config.yaml
d_model: 192
d_expert: 96
d_shared_expert: 0
balance_bias: false
init_std_router: 0.00687
norm_eps: 1e-06
Below are experts of layer 2 (counted from 0) of a mixture-of-experts language model. Rows are named router (the router's row for the expert), gate (a neuron's input weights, with its number), up (a neuron's input weights, with its number) and show model dimensions 0-191. Each number is 50 + 15 x the weight over its row's rms, rounded and kept within 0 to 99.
Before each expert's rows: a language model's description of what the expert responds to. This comes from a sample of Wikipedia text that the model never trained on.

# expert 9
What it handles: Word-internal fragments like lev, viv, c in rare or Latin words, especially species and genus names; also v, Jr, sp, et al.
router:76 37 73 38 44 53 88 39 35 50 29 89 43 28 63 63 57 58 39 32 53 64 48 65 49 39 31 42 63 76 74 60 39 53 28 55 58 88 56 61 45 40 41 73 61 60 46 31 34 13 57 60 30 43 28 69 32 46 37 35 50 48 47 50 67 35 54 42 87 65 51 56 66 42 54 46 56 34 70 62 44 60 36 67 36 38 36 45 53 41 53 63 60 41 38 59 45 60 80 74 32 58 43 66 33 26 50 79 46 67 50 28 37 66 33 37 44 56 75 65 44 28 42 88 59 51 48 45 44 60 54 52 45 50 30 65 53 61 33 38 63 60 22 36 35 64 62 36 40 60 69 46 61 31 75 49 62 42 55 58 66 62 44 64 45 57 57 26 31 37 45 70 44 50 55 61 54 33 60 72 23 42 85 38 46 58 39 55 66 58 40 20
gate0:45 28 41 44 41 50 99 34 47 56 39 50 57 72 48 55 64 50 51 61 34 65 40 35 49 64 26 54 60 39 36 46 52 53 52 68 45 48 64 47 48 35 26 33 71 32 16 62 30 61 46 40 73 63 48 53 50 51 50 51 34 30 49 47 31 18 74 32 52 47 18 21 48 76 45 33 61 32 29 40 47 73 69 63 47 45 36 45 33 44 55 53 64 51 55 44 56 32 87 67 32 65 57 47 53 55 65 53 59 46 52 37 66 71 82 74 58 41 77 52 30 45 50 80 67 47 31 40 27 66 49 05 43 51 37 60 41 58 69 46 50 82 61 52 27 75 41 32 55 31 61 52 58 68 70 44 42 39 55 55 55 30 49 38 65 41 49 48 39 68 73 64 40 46 68 49 43 44 59 43 61 49 70 76 47 68 48 61 29 51 31 70
up0:47 54 80 63 44 55 15 77 52 56 65 67 59 53 61 27 51 60 62 50 58 40 55 52 74 34 70 24 42 65 69 58 43 45 32 41 43 58 27 46 45 49 74 55 50 66 72 44 46 34 69 54 40 46 62 44 60 46 37 42 41 68 46 52 85 69 28 54 30 59 76 57 43 47 46 68 37 60 50 50 47 50 20 38 55 41 61 64 60 69 58 44 46 30 44 52 70 48 07 30 85 39 71 54 63 53 24 56 68 32 53 34 44 45 02 55 43 59 22 37 60 52 57 39 48 47 70 37 58 44 35 87 44 75 73 58 64 59 36 69 49 57 57 43 81 22 39 58 46 67 25 37 51 39 52 48 31 71 39 32 35 71 44 64 34 56 52 58 73 45 34 10 46 67 42 48 54 55 47 52 29 47 58 38 54 53 47 45 63 59 66 22
gate1:43 48 45 69 34 79 68 33 48 59 53 28 43 51 47 53 68 55 48 53 31 38 44 55 61 69 34 58 47 66 32 46 65 39 52 34 53 72 55 74 26 38 32 70 53 38 52 57 42 27 75 27 31 60 54 69 85 44 49 79 33 43 57 30 71 05 84 27 47 38 63 38 66 45 67 49 51 33 56 52 43 17 42 64 70 40 42 38 35 43 51 50 23 48 67 49 24 49 86 43 45 41 60 52 54 36 53 44 37 61 42 88 40 61 38 47 45 28 77 62 25 49 39 73 75 21 52 44 61 73 53 45 55 54 55 62 54 73 77 37 57 60 39 42 49 70 45 67 62 52 41 72 41 34 43 69 35 61 53 27 55 66 62 68 65 43 44 81 27 51 53 48 66 52 41 58 50 34 73 60 42 42 60 60 37 47 40 51 67 66 33 73
up1:58 37 64 57 61 74 58 24 49 55 36 35 61 45 46 38 80 23 62 64 23 67 71 60 39 58 14 58 52 63 37 31 52 54 09 36 48 53 79 54 35 44 55 48 49 48 62 58 50 47 54 40 54 61 86 54 54 40 26 66 30 27 56 30 60 21 58 32 40 32 42 68 51 48 53 52 52 53 67 65 40 39 38 53 67 41 52 48 57 51 49 74 41 68 38 48 65 50 83 56 46 73 44 27 44 49 74 47 22 51 45 97 44 59 81 54 45 19 88 57 48 33 54 73 69 43 48 39 40 53 45 42 51 56 68 60 52 61 55 39 85 43 25 67 31 73 39 39 39 48 42 49 50 37 70 50 49 24 65 39 39 54 70 85 48 56 29 43 39 39 54 44 47 38 47 46 63 40 68 45 41 47 36 61 30 60 38 62 80 50 44 74
gate2:40 54 56 46 76 43 20 24 38 34 47 47 65 56 47 52 55 42 51 39 58 66 38 34 45 72 47 56 45 48 68 50 43 49 41 39 61 47 37 61 67 38 60 70 37 41 51 37 58 49 90 54 45 51 58 64 32 24 40 33 29 44 50 69 51 39 60 57 60 71 38 24 54 57 26 35 28 37 33 70 56 39 42 45 75 37 25 71 53 28 70 20 27 38 58 58 79 46 46 64 32 89 55 58 23 66 54 53 31 44 49 34 38 45 39 69 72 40 42 52 67 46 45 66 91 50 51 56 62 75 29 65 41 41 42 62 33 43 30 36 42 70 23 54 63 62 27 45 54 59 35 50 73 66 31 77 70 52 44 47 37 49 27 76 51 48 55 74 22 67 50 70 47 75 66 69 62 78 33 54 55 67 67 46 49 39 35 53 48 32 62 38
up2:36 52 43 45 52 32 57 49 54 64 59 36 50 40 50 62 29 66 44 65 52 33 60 52 65 40 50 59 54 51 56 47 30 52 52 54 18 51 63 61 54 52 67 34 56 65 69 59 34 64 21 37 56 21 47 64 48 27 64 77 65 58 55 26 59 60 60 56 48 88 70 52 61 64 57 60 50 23 65 44 37 41 72 29 49 55 48 41 35 49 38 56 66 61 58 45 09 52 23 27 79 29 52 43 66 28 33 59 62 38 40 30 40 77 69 83 45 62 47 46 29 44 57 25 67 59 55 61 35 52 79 46 58 47 30 59 71 36 36 42 51 44 67 56 51 51 62 52 54 40 50 47 45 40 70 32 45 56 76 25 38 34 59 21 29 83 40 41 46 56 62 30 52 60 49 31 88 07 73 38 46 51 33 60 63 53 51 75 25 66 45 31
gate3:44 56 51 34 56 68 72 50 20 42 48 38 25 28 67 32 34 74 54 23 45 56 23 43 53 61 87 55 64 40 72 55 46 64 30 57 56 66 15 74 57 59 40 35 62 56 80 42 37 56 50 46 49 24 31 37 47 71 74 44 53 44 56 60 37 44 25 34 33 62 59 62 31 60 70 62 34 68 55 57 51 14 57 41 55 43 52 58 60 14 70 17 66 47 54 58 52 43 35 33 42 70 55 33 57 60 31 73 80 57 60 35 44 57 50 48 52 39 81 50 56 72 45 66 41 42 51 53 57 79 55 63 64 55 54 61 68 51 40 39 48 68 43 50 52 68 58 44 25 27 46 75 57 48 50 49 39 66 44 59 41 31 37 48 45 43 48 32 68 87 44 67 61 33 48 75 28 45 27 41 57 47 49 69 62 33 53 78 24 71 32 45
up3:40 61 48 52 58 63 41 79 46 43 57 53 60 70 48 55 46 49 42 55 28 32 46 25 62 84 50 81 39 44 35 54 49 69 52 55 30 90 49 60 21 31 21 44 17 47 23 35 70 47 60 49 59 54 40 61 51 55 18 49 65 72 67 41 36 62 53 54 77 43 32 59 62 56 37 37 29 46 30 48 65 69 60 53 68 67 41 72 43 40 77 54 59 59 68 40 66 78 43 65 55 45 56 78 66 53 55 74 21 61 47 20 67 49 19 52 39 36 46 44 55 53 58 22 39 46 68 60 59 42 44 56 42 50 59 50 27 32 49 48 31 32 52 40 55 70 57 47 61 41 49 57 08 55 48 40 67 63 74 33 60 64 29 48 59 22 64 39 28 39 83 50 57 49 41 32 37 62 59 63 32 43 60 53 36 46 52 75 44 67 32 74
gate4:25 72 75 44 68 64 66 26 55 51 57 36 41 26 60 51 26 54 57 42 52 50 41 61 42 43 28 56 52 65 47 72 70 34 29 09 45 40 99 64 50 41 51 59 41 86 39 12 46 36 27 18 62 48 52 50 83 52 62 64 50 38 35 68 46 62 45 37 60 47 34 39 59 40 56 45 46 36 54 49 55 38 43 65 27 73 57 55 66 35 45 61 34 81 46 51 53 70 41 55 58 78 32 41 53 43 54 66 37 62 63 41 40 33 64 60 53 48 86 50 38 52 68 63 42 63 62 68 50 50 50 32 71 65 45 26 49 48 45 44 58 39 55 35 64 56 71 41 50 35 38 62 62 63 62 45 19 52 43 36 55 36 65 78 62 58 54 40 45 39 48 69 39 51 69 47 56 21 35 51 46 57 11 58 49 27 82 41 64 36 30 57
up4:11 81 46 57 57 70 45 44 41 41 39 42 28 63 57 35 37 58 43 59 49 33 51 41 27 52 42 54 60 71 46 45 24 53 34 23 50 43 65 51 50 41 43 58 18 81 28 33 56 52 52 31 70 52 51 42 60 60 80 48 35 32 49 73 54 71 53 38 37 50 43 53 57 10 45 10 44 48 49 42 91 52 51 77 39 67 46 64 64 28 63 67 56 49 26 57 59 61 40 65 60 38 48 31 76 70 44 45 53 55 73 58 30 34 45 81 66 60 52 40 52 60 86 56 51 42 75 48 27 72 53 42 54 67 56 34 53 27 62 34 41 21 50 18 75 31 71 41 48 48 30 56 59 51 48 56 42 48 64 53 29 53 57 51 66 67 63 41 65 31 30 75 40 55 57 35 47 38 63 31 46 52 51 37 55 36 84 39 46 52 43 50
gate5:53 42 48 56 22 71 54 42 62 35 39 42 73 41 71 65 67 64 78 36 41 48 61 52 54 33 50 64 71 55 57 42 68 49 12 49 26 73 57 34 53 69 67 65 55 39 59 41 28 44 11 44 29 69 39 31 29 53 44 45 29 63 39 47 68 64 44 51 58 42 40 65 62 27 53 48 61 35 52 58 36 47 50 71 74 44 58 33 75 72 25 52 53 56 53 70 19 60 52 43 46 30 74 57 66 25 61 66 33 46 44 55 65 67 71 44 65 30 38 55 49 18 42 88 52 63 56 71 58 45 74 32 51 52 56 39 51 40 23 84 37 46 17 37 56 47 41 47 35 73 44 79 68 62 63 63 48 19 47 28 43 53 41 57 30 56 53 50 69 42 42 57 53 80 34 45 22 32 46 63 42 55 44 50 51 71 69 43 56 35 52 49
up5:51 50 49 42 61 35 35 57 49 65 49 54 43 54 41 40 37 34 39 58 44 42 47 40 33 81 46 43 19 41 41 61 43 47 90 51 67 25 55 62 41 25 34 31 35 51 58 61 78 56 93 57 69 38 53 57 59 33 62 49 65 35 47 50 49 55 69 70 53 66 43 56 51 72 37 67 50 67 54 47 56 59 38 31 41 63 49 70 53 26 92 51 49 47 45 40 87 36 48 44 68 70 35 45 33 73 40 53 60 46 61 38 35 31 40 55 34 49 67 43 31 73 55 17 50 53 39 30 33 62 25 60 31 47 31 60 40 48 79 39 53 59 70 69 38 37 74 56 58 24 57 17 05 39 38 40 41 88 67 58 64 49 59 39 60 48 57 36 35 60 68 47 38 13 59 55 55 73 50 27 52 48 62 53 52 46 47 60 34 57 49 65
gate6:55 69 58 50 76 58 75 65 54 44 12 20 79 36 71 46 37 75 36 49 30 41 40 38 59 51 38 42 45 45 56 68 66 60 19 36 47 36 64 44 69 52 69 55 61 70 40 28 71 38 30 46 47 61 49 57 50 75 45 37 54 54 56 46 46 60 31 24 47 41 87 22 48 53 30 81 44 59 44 47 44 62 81 44 62 43 52 52 58 42 81 50 67 56 81 41 40 55 68 72 43 59 47 53 38 58 55 41 55 44 33 38 54 39 43 47 45 58 46 22 45 41 41 67 38 91 56 49 56 56 36 50 67 62 35 56 36 71 66 65 34 63 44 77 39 72 53 31 64 39 55 24 51 34 47 71 23 17 32 64 56 39 30 35 21 42 44 32 45 21 74 34 70 51 73 44 43 49 36 42 37 45 47 53 55 36 52 63 66 78 46 54
up6:41 54 81 46 41 47 31 46 52 55 51 48 41 51 38 49 22 47 53 43 53 54 78 34 29 53 52 40 54 45 49 29 34 51 67 63 68 52 46 46 74 80 38 52 34 52 65 41 78 47 53 60 44 41 65 74 27 32 64 34 68 47 65 41 29 52 92 59 57 47 52 36 58 37 51 57 45 31 36 43 34 87 50 26 55 47 54 52 67 58 54 57 46 20 36 39 40 55 29 35 69 67 50 60 23 59 56 17 48 70 45 66 26 14 57 56 93 58 35 09 49 47 53 33 46 60 57 25 42 55 69 38 64 63 53 33 24 39 62 50 64 35 56 61 36 24 71 39 46 35 69 49 50 74 36 23 50 55 36 60 32 54 45 67 42 70 53 20 77 47 51 63 43 49 64 38 59 64 53 86 62 68 63 47 36 66 57 53 59 34 49 55
gate7:35 53 56 52 36 46 70 48 29 08 55 72 68 63 74 42 55 45 40 53 68 26 33 53 51 49 39 28 54 85 56 43 36 48 33 77 83 72 62 87 37 31 44 59 68 45 51 27 52 63 42 61 42 43 36 45 50 29 60 45 44 37 47 46 36 36 76 38 52 44 14 66 64 43 47 68 51 67 52 51 50 39 58 83 39 51 75 32 67 31 53 66 33 39 40 41 39 49 72 38 57 71 30 61 64 38 58 62 42 48 52 38 41 60 38 41 41 20 85 64 50 38 51 75 58 70 34 28 52 47 49 50 59 53 55 64 70 75 95 55 65 63 48 29 53 59 65 39 46 52 32 63 35 38 45 43 56 46 50 57 59 33 32 57 31 49 39 25 72 53 55 68 44 40 45 43 55 49 50 57 40 54 81 06 47 42 41 63 70 57 42 68
up7:51 54 53 57 61 31 64 58 73 55 62 56 40 55 32 37 42 19 48 55 65 55 48 71 45 56 63 48 63 25 51 52 60 41 90 51 51 58 27 67 50 61 55 51 47 38 50 62 50 62 24 53 09 99 43 49 48 50 15 77 63 30 37 83 58 67 46 44 71 49 37 48 44 66 38 18 53 32 40 47 43 67 62 42 67 49 61 50 28 38 27 46 47 59 63 59 43 48 40 33 40 15 66 45 76 58 32 37 43 57 28 58 52 57 49 57 69 60 27 47 65 83 48 35 56 21 35 46 44 48 44 52 76 62 44 42 41 54 71 67 48 38 84 42 38 50 40 39 73 32 37 49 29 77 61 60 46 60 44 43 32 24 46 21 45 35 61 59 43 46 52 53 48 61 48 52 33 47 56 56 49 92 26 50 39 74 66 54 54 58 43 38